Weights of a small mixture-of-experts language model, trained from scratch on English Wikipedia: 94.1M parameters, 24 experts in each of 5 layers.
Below are experts of layer 2 (counted from 0) of a mixture-of-experts language model. Rows are named router (the router's row for the expert), down (a neuron's output weights, with its number) and show model dimensions 160-319. Each number is 500 + 40 x the weight over its row's rms, rounded and kept within 0 to 999. Numbers have three digits each.
After each expert's rows: a language model's description of what the expert responds to. This comes from a sample of Wikipedia text that the model never trained on.

# expert 22
router:446460565431486502512467418513544557447474500593493507453465461525557471493495562489453478472563516557505531430526502492510412473495511549474496451486512404519454590547509499486515524466500495514517422498503531524489504527514525476498560532569468539437507492541423471500499492577529496443523544508497543436547479498539509513472482470477552470479542486459466521587446455447453491543535571477500481406482508466492428476543483552545528496537519494466492491508484536526511558535423490
down0:490427482437472502532512554484443527518521576554445489480486470429496556534507460516489461506524504527507507577509511508514497462624548482517568485558503449526518439463488513440456522528469545493450488501539480484562543442534512489508530455517485494466529496538550475551551531470442494522476543493481493527518479492523460470531458543539505489536539485493507481519545458476531385449574612508474520411589428481576482455429464503502451492478509519494530575496462479428502502580499518
down1:515475509505500475499558600485479557473456472556469476459551493421588509551457475454506466511447433446512500573467521547442522461471503537528519529486454562547498474516528520569503515511507448526492426493523451485511508595476448492524509495468542528504464506507434529521539545567450533495546500507481477491484566475509528502479497463532409486450568559453484458505502431544555469412505409479577499533432471448579393562446462502527584560465552499454542522446539511499526558525466518
Description: Pipes before numeric cells. The " | " separator, dashes and semicolons before numbers or dates in stats, result and transfer tables, like "28 February | 2020".

# expert 18
router:493517566487472430495576458494498517480510482451507533456506490484490478519493519523459476519477513547484477475458493517439526562489566488526432495455509477495510473531521476526504436551519537440519520510480436575448543558460469474468493529510455585533517450532482540571518452517491543405513505535437535503462454456484549577531501558500497568443497456462543441487464482541472519490492511559472458476506505550481486561463474403559516522491510541573505463451493407504544503587583533
down0:476523532510555476470537524490500567520552511490487486479522476495530464514535496482489452563568479509469466507537501485511532501507428537501500551496478459515459566504451429463493472467512528465536501471474489515522464520547506545404466479451570487503442501453539491527501489517468522550445523453563510568485509566511446495543542559444512557511483496439436462491465461444496490514494550560476461575455524473467495595473499513433484451421561523480431478456569501493491521492633450
down1:512547470488599511547516495498530589542522482534454472562526502461456460509567504468523472541512528486457510531501432547506530450490483529500444431483426478464446559485539478497469485509527442506431480513506433442563463482509513491489527488555480534527457538548509537510510484417508508568522619479478456547519511508535487519432525539564506501454552462482491498551561492493524487500544550437465501590468537478520510559497519473521470509545491506494458563494441564576493502510528442
Description: Table cell separators. Table pipes " |", often at row ends or fused with a header's first letter (" | S", " | B"), plus semicolons and colons.

# expert 12
router:472472543503498520459556503510450510520436467520509423525448528581482551492489516505448518490444542510466468500497472471485539459466536415577522476522501499475578501520548452615504516503531462515527504485484427491512556442578525449566476429504527501525458538441498459481549526446479518440525544480516452510587521538536450455511426515496459457510511433549479496477523513489499506413516411571394491545493481535540540544544506522550454432479568382502526549485479534541547565466453491
down0:402439496488451542518535544440499586502542456547553511533475536568505461424481515537505484516539526550474524493443479534489521478518488545500461487546523509476504488473482493469541521548478437489575622465461436509558483496516546573525502506467536475544427462490529516456497458531508436458460477492490507472530557446515402463419483480581469502529530522506603466487509505560465514466504478466497549470492575502506458465489505541486445456491491527469467511512523524424473521509505495
down1:567500527525554409505512526523558419545499544460508466510515426481429464499585438490495493519498518518500475478550509469570404480525534484407508504604537469479507555492524525426539521466454515606506446524592414462501489430518527573550465439474475422468491530474492485520475488507526569524465530490474498535530529500508511433479514500468524506569485533491538520530496523528543474505517500432508562439507459550537525488495503497462504527501529516494407540533471527462514511475473481
Description: Indian names, closing brackets. Pieces inside Indian personal and place names (Narayan'an', Chand'rak'umar, Raj, Pradesh, -pur), plus closing parentheses.

# expert 11
router:527457548529526568481525539497512473510494543417571494516495455507498509545515431507478504491445487427482432514566426489514532489529479523460489603477551544561472518526508448470463538497538527455488472495543518581518473591472502559544393469453556529495498445420583492486465533495484555451528487496516484460565503551573460490483531521508486517530508549536550512523544470475565478467480523415498498479587451484472497471457481542522428418437534466500487485458491515517486520463422514
down0:422466546438436500518535475488522526539547402461468504520470451499483436487489482513503513568487511543526488500445420551488440487468457426540470453410488512511494455471497492512477477483480453522518483470488554512523516510475514533486537556458431491465509526530490457602522433495541522495492457512552501494439487488494447472478475485571503520447491494609517529614514485460459539522516506498462476494551501446491553489454526556513464534462426532422522549461521522460506507480517472
down1:461503504569521477510445499489511523545471515486485538534534471476559486539430520535464528463547432461505515531502414498549509449494479412496503432495496468464489527521466565503504540440500555568512445463503543508472443462543595468557462454547490488459477499526479474524597484479561505519539489480476577570529500469555544524489593469471531496480585463561513547473506503547459489517475438539591476475508511472488457451494575534511488497531546514503474580487446520508507578412489489
Description: Infobox and table fields. Field labels and structure in infoboxes and tables, such as "General characteristics", "- Species", "- Place of birth", table separator rows, and colons.

# expert 8
router:479422511493453579548450532540470545471431513507455579517525511495480454583487531456525515499459567491460518418519526539539461457551463556488481397540562447441517550467570480505492471478446505435499481502490481473497481427533506436466568451528446536420540543584501439522450508555422492568539550518467499466519482456494546557559510516527518520477468490506551482527495566494486499536513525509448482515508515533534540505454468477500554484520391469500504475532479509488484427550581469
down0:474494499548493494499500553539453488526501436477453490571540444521509528587582527515503516496541507508522468520493541518471544488507468517464481482477440530553481539526498555518515468505484536503499540466426494479497522412421505497476560442546549439516486500531507503500517525592507454404511519555540443462540483520487466531531488464539525499470500459545501501496533507511472412464503523574441494513553552479531565533527495495423596488527468485527510541534516479520462514498575558
down1:539445490535471500451432554547529389490545530505491539483527510502475510462495440458462542459510503475451504489562487493518547476543486561506463465517562543517456527548538545546508531499495503553527438549511553545548461487486519482519447581509486496562414456505495538484513500481565519496499478509447490601439444554483477524525534490421470499529480525523510467462545490494491492440509490463514495546480519559511508471501494532500497475516530537495479495444405470405511514501440488
Description: Common nouns after "the". General nouns right after "the" naming groups or things, such as family, film, team, town, government, club, story.

# expert 23
router:501526459481441535483473471554468425506519573550483535505485499476477477514503427424453509471485513493576581525438399528546537455536442518490459473515572487473558506527465489529469613567395474540443524481455461445560463465492552529526506530513508522527427569573458562589501435517538552469502488481504503462446439480530554511446500507522511562497489535549403452474499508533462539494486490622509534523523449423479376513499538478520553503504538486558469515455480468504542509489508471
down0:530443499594465466494533540512526527546519514548483529548476482425459494528502492479536511536529502527484504463507477510483563510444517487502544486490467512453508552456531505483518522509573507483449456512450531470561511481499526528503495511446480531480482468405523515409546557497528566527542536475506490566516529504495500474529513463482518503484477527526497500532486597522496523515532496533526579451457428357494472481483505488375490534486541525494577557536436537600554480496493567
down1:575414622532461461517529541466515533493524481565510475458468521585501527495554571459507522479547625538582527459524503512478448507497484490515494478565498483443541489557522455475530487499478418512547467576461547467405465484474550609481523501539455488519525540486526550502500490531519442491588537430569585501465501470418537557520542440431524509562553553447535546510496509503471473596544474469510511443516522523567387515502499488547568484491492547540506563510455520497465518544463513
Description: Suffixes and equals signs. Word endings like -ions, -ors, -ans (Me-ans of qualification) and " =" in heading markup or equations.

# expert 19
router:512482443527418533478459483503485450533495563525528488523534525603471556530498515528529539477466480457480482531399513537520531470484520498502472499453469506472502459479488481496511471502524582481474525470514454490488512564444543583516508478416563528464419525476448437437543462434505476490498565546504463438497470421544554485440532426576450522522514544470503477537395446434479507495457446523599501528518570519517550562590529452531453498423510537524423558448574513490382475491531509
down1:441532481488517480538518473490508438476502500495463562517484487524483427479524489490424440508477460550483478474523530528475464539552504489506442493581480450512499563505530533566453515433544508517517553519577486484550440479539481509476469448483419497511488494482512539482518483413481528633523505496490558444511521568613475501582540478430568439538427478523508442543472517531532508514538522436469490504441456556473486532489424466494467480593532471531588472517471518507510465461435455
down2:452456479566495476443473452459450526374492511529524507529464512493532433493435436549512542537472441460524481545516524533545432522555475523461573480485537549529373470472499480420526524539476500450554505424482429446492476533537531546436461508608531477556465457486438495525534525496479479492538439520458437515527577448581547465474546542534486488420495512487505483500519493507481515473483552447506530490513518480472520523465469498448491539515488495574545562468487512476451462563543422
Description: Pieces after G or R. Word pieces after capital or lowercase G and R in names and words, such as G-erry, G-ates, r-anc-hes, Al-Hil-al.

# expert 20
router:531489479578513419561512555496515463458448491438504473404516469533479523485493546406581435512549438516517553450516545503437515487435472527519489501453479493487452478397532515555537473463484537534537457415537452557491466560482568504493482531575530482494528455470539520560480512522496445490486508523479448498545493506435482519468484415478476530462508459491510506459495531534484517449444507456486510473493502404593561558551506543432459525500488515532507535489498518579476549495461589
down1:497474443475526437503488544462567474516512522526498443461430577488457548450496463515450503480477552492527479542447504504522487471494543464442500496518485526520548481509530494549496503515490496513538403476390542508458487500560534511421438527491554492588459518505541527502468513479547490478509482448529513589568537467480511482430515401400441459474503562470476497463503530550505612514508519480523495480514528502407450508438529486498535483522487498516545485588509464415517494522524488
down2:446556526494501521440582519512503444536505487414493515484527447550560485543510473455489465541538513506505571563459432513571571509454485433502530505424486533515514502499507405591520475524492565568441477510484430491521421512535514552517554488518512575444477485501456523590467487549480524442495478449399432534492541458484514605536458508552501477471545532526494598440506415543474418515490483486482512505513552545452654492465530484479508488493515444494455498425496477523474468507514516
Description: Second piece after initial letter. Word pieces right after a single initial letter like B, T, F or M (b'ig', m'ax', B'urn'), often in music and song texts.

# expert 13
router:498548458484501541484509452555508497495570549495544542495517492549534500493463488528436475531476503490464476552540524566487474556487472485487536474479504580491471516504520591439537449520449542491492542445435526483453415527487493420494510501512500553478532550502504497450572438545461520542490485544500505512428563597460531579462511508510478484529522473463467504485416445530515612479467538480554509408506517555476425448458537480471513488482497509592548501545549480421511479473558514
down0:474474501532554441428481484564467507550490507447564502515500495464493460498552482549498504567491472489478529527547486547455533555553450517453497571477454450508584460512529520501478573544525501445503448471480507440460481525493537471500514494475509490401486478501555478466450534489467474530515545503536504462474461518541456542466467492454500488509481524443447485455372503480523533492569548561583552508531526462504542395496437519571480607525520412551521536518424472546439466511470503
down1:498478506458506482539494497504547474497419503433587503501443477524475520519484482526448531548541524550489561469536441532493498545527506487560502540423513484543424488530492546525528581533518497444485547524566437519492478558490517439575469505530549507554516480517526505500477546462549499466508451474518511587513482475539509500521459490524493548526453458566574494466434539458540586538521456444511520555498503504534458528465442486480549526411422511514492537465457577501490540514580573
Description: Pieces after C. Word pieces following a capital or lowercase c, often in Spanish, Slovene or Hungarian names, such as C-and-ado, C-ank-arjeva, C-ap-taincy.

# expert 6
router:578520539509503479504515462411522519514472489566385495523594514421498525517450478459500539484512459415481555460453484433497436444503547500545458552483492444500453459560476518580479545482526547508487540574490502473404551601530444470508530505515538484476507458522511510468475558469487447487526526533537459552493462530452508514582474528494452433475473477434476469515522510513459535461535538425481438512473498522491535507459519473478524524475478501488470483515541483551475516479416503
down1:500526565547529493531508452549482545516519548507464486588505410526533511452469459487494458470541513441441491431440559524442498487541533462515520502540435546492521532451524467532555460455463480490589536552499587509472453488496439515488563503483501567486531462471496441503561527505485510561489560469521525552573494567532510476477450481513504480579525455617529472478486501422531492434532479519531516467482491588504475517498486433512472488414532473495524517441534433458442479459481445
down2:518522474456543487501476505606447458531455523432483455538537467477525483380497488439546438483485449518583470496529473488482513489526497494580463559471529486481477434532529557475462508418472567485518491536485506481488478491506503562515529487550507551530451483485566456479510532511442512450479491489515565500468490500456462572479560504531593552479520500432459437472578502494437534474586495584518520475466562459516492493503462426537483535505520537454484502506494496441454525525506548
Description: Mid-word pieces, species descriptions. Word-internal pieces after a short onset like st- or sp- (st'aun'ch, st'out', sp'ite'), plus colour and size words in species descriptions.

# expert 10
router:533518627477602536485450484538514503574502503526521441408529567507427531488464496450474476489528479523455514547499485480498535501497524450504490440520543513550471447592402505429547429521527467551459418476469450452525405524536448467435517509539542486496526468464463518521496524454526466390473469507446534421447487448517520432508451421429509510477582537456526462444488499472528515519475492504540515527545483493485440520541527452554574493571541500506504510476486476397551445513492464
down0:514536465533538556409448506501566473498456498486549518519488518551453474514558540448518499458439443463485483540516509452524559513545441536480493524510511518575460510487473522546522428569484494525528480435480466529396548469514525454491549477477501417479490579482512539470395457472431449546464502490495536518477388501462570477500517493426502531477521436436540491584523488489521558449534527537530514522515459466491497478478542487418505465506480514449478528454536547490581461468525505
down1:579528553478467534531470487588534535434539476512534452574526490472484525531465498533572451549419544510548478492503523484520513390531510453492442438499523547561498464490494435500561542480579521515485456518452478477496493474535470467522496459443553575509485509468502507530550541479523525486499502579450472492507441514493445480507463463455535547576547446608577542546536508467535483543486493482466541414546499476547496549414501495377515471511461501399538529495477503505534473475472505
Description: Opening parentheses, relative clauses. Opening brackets after a name or word ("Spart'a ('", " (born "), commas before dates, and relative words like which and who.

# expert 4
router:528403460452485497525474428479474543487469472432463592537412521467453495479485481575479463550542477512559560441495524522499468472513523468539546521458442555430450481437566515429463432432489496474486495496529596545487464445560520431509532541475546483470481513521502522456454507515477454496463519524524461543527537510557540452458509459439531472485461517539472460418468451546432496509495459450539498502523559482490503505521423473497539495495419536517542492515444516468489480496482499
down0:424461474525511465464540531493442448522496500518518464529501501495538495409565500509594470489471479520514549471497472525490462483441509457516613533549483492521447493537487439398465463536488546477450460536596469460469478564499558490487517388481472508566441457445476527485542416506528500490464569537508466521449499531477536511471551514457474468463532487509545521440434492452466560497485423531615514475427492528507469469443490484463440613508432452488414533499436498503511494487526517
down1:441550519491468485563534485494548456467437526478448433453558543466502546442445443508487424527479510508582455503520450448533485493518597497540481430603454535448492489471524417501523509459467568476480494503449541506466472441504527581521453498543430496460417563431497487580548493497471520558517503545478428471491510529562518465477521467472548517535467525481459434486489573456541498580552512502444487496488538575550547513524567533477525545483477537504467479459509455477556532497546507
Description: Prepositions after verbs. Prepositions such as by, on, from, for, with, at and as after a verb or noun, mostly in sports club and season prose.

# expert 2
router:457495526505446487537605492526536571528501491502495530530510480519569442544503464435512504505542499506502501462524497485445541447486437465451506562481515484453441536545456507588504490473514503530485443528491450493560495518518438543491472505556423560455502540452579579512479431512530507613483541488528469499517475506442508490460556447502498462529438549503507468493441490484538508440510483480563526461488551416481445523455501505455522523459523518474488564478461529450487483481457448
down0:511479495592548508517537542516539497485455554539518536515499488579460509484487494472463404549564549449577479509567487495477430440496448410512488484460510487507478469473507397569450533486515519503508515443533438515430499493561554550443552481487518536471501470454424424518481472424577478496456514470516480527505545545506581502437448478486480452600516508519564422500466513484510538540484523508474491532481527421568416473450487498505486567489514531536505498491455592512478522449483447
down1:495592508426478524464473477476503462557546498490576461522466524498415533456517413541453458507504421479418512546540495529474477514528515469429477540461506526513488502397501508528446468613509482510501487523506575530466473417506466547492497480420571495529531464578541441460438514540507494464489537496521512506521446506565520515536448480508502514428540455427530458452484510494492508505446500531505498502480451492491545480481507462520524486468503483500452539575532571507491451450556523
Description: Sentence-ending periods. Periods and word-final pieces with a period that close sentences, often before a heading or a new sentence: "final's.'", "January'.'", "ed.".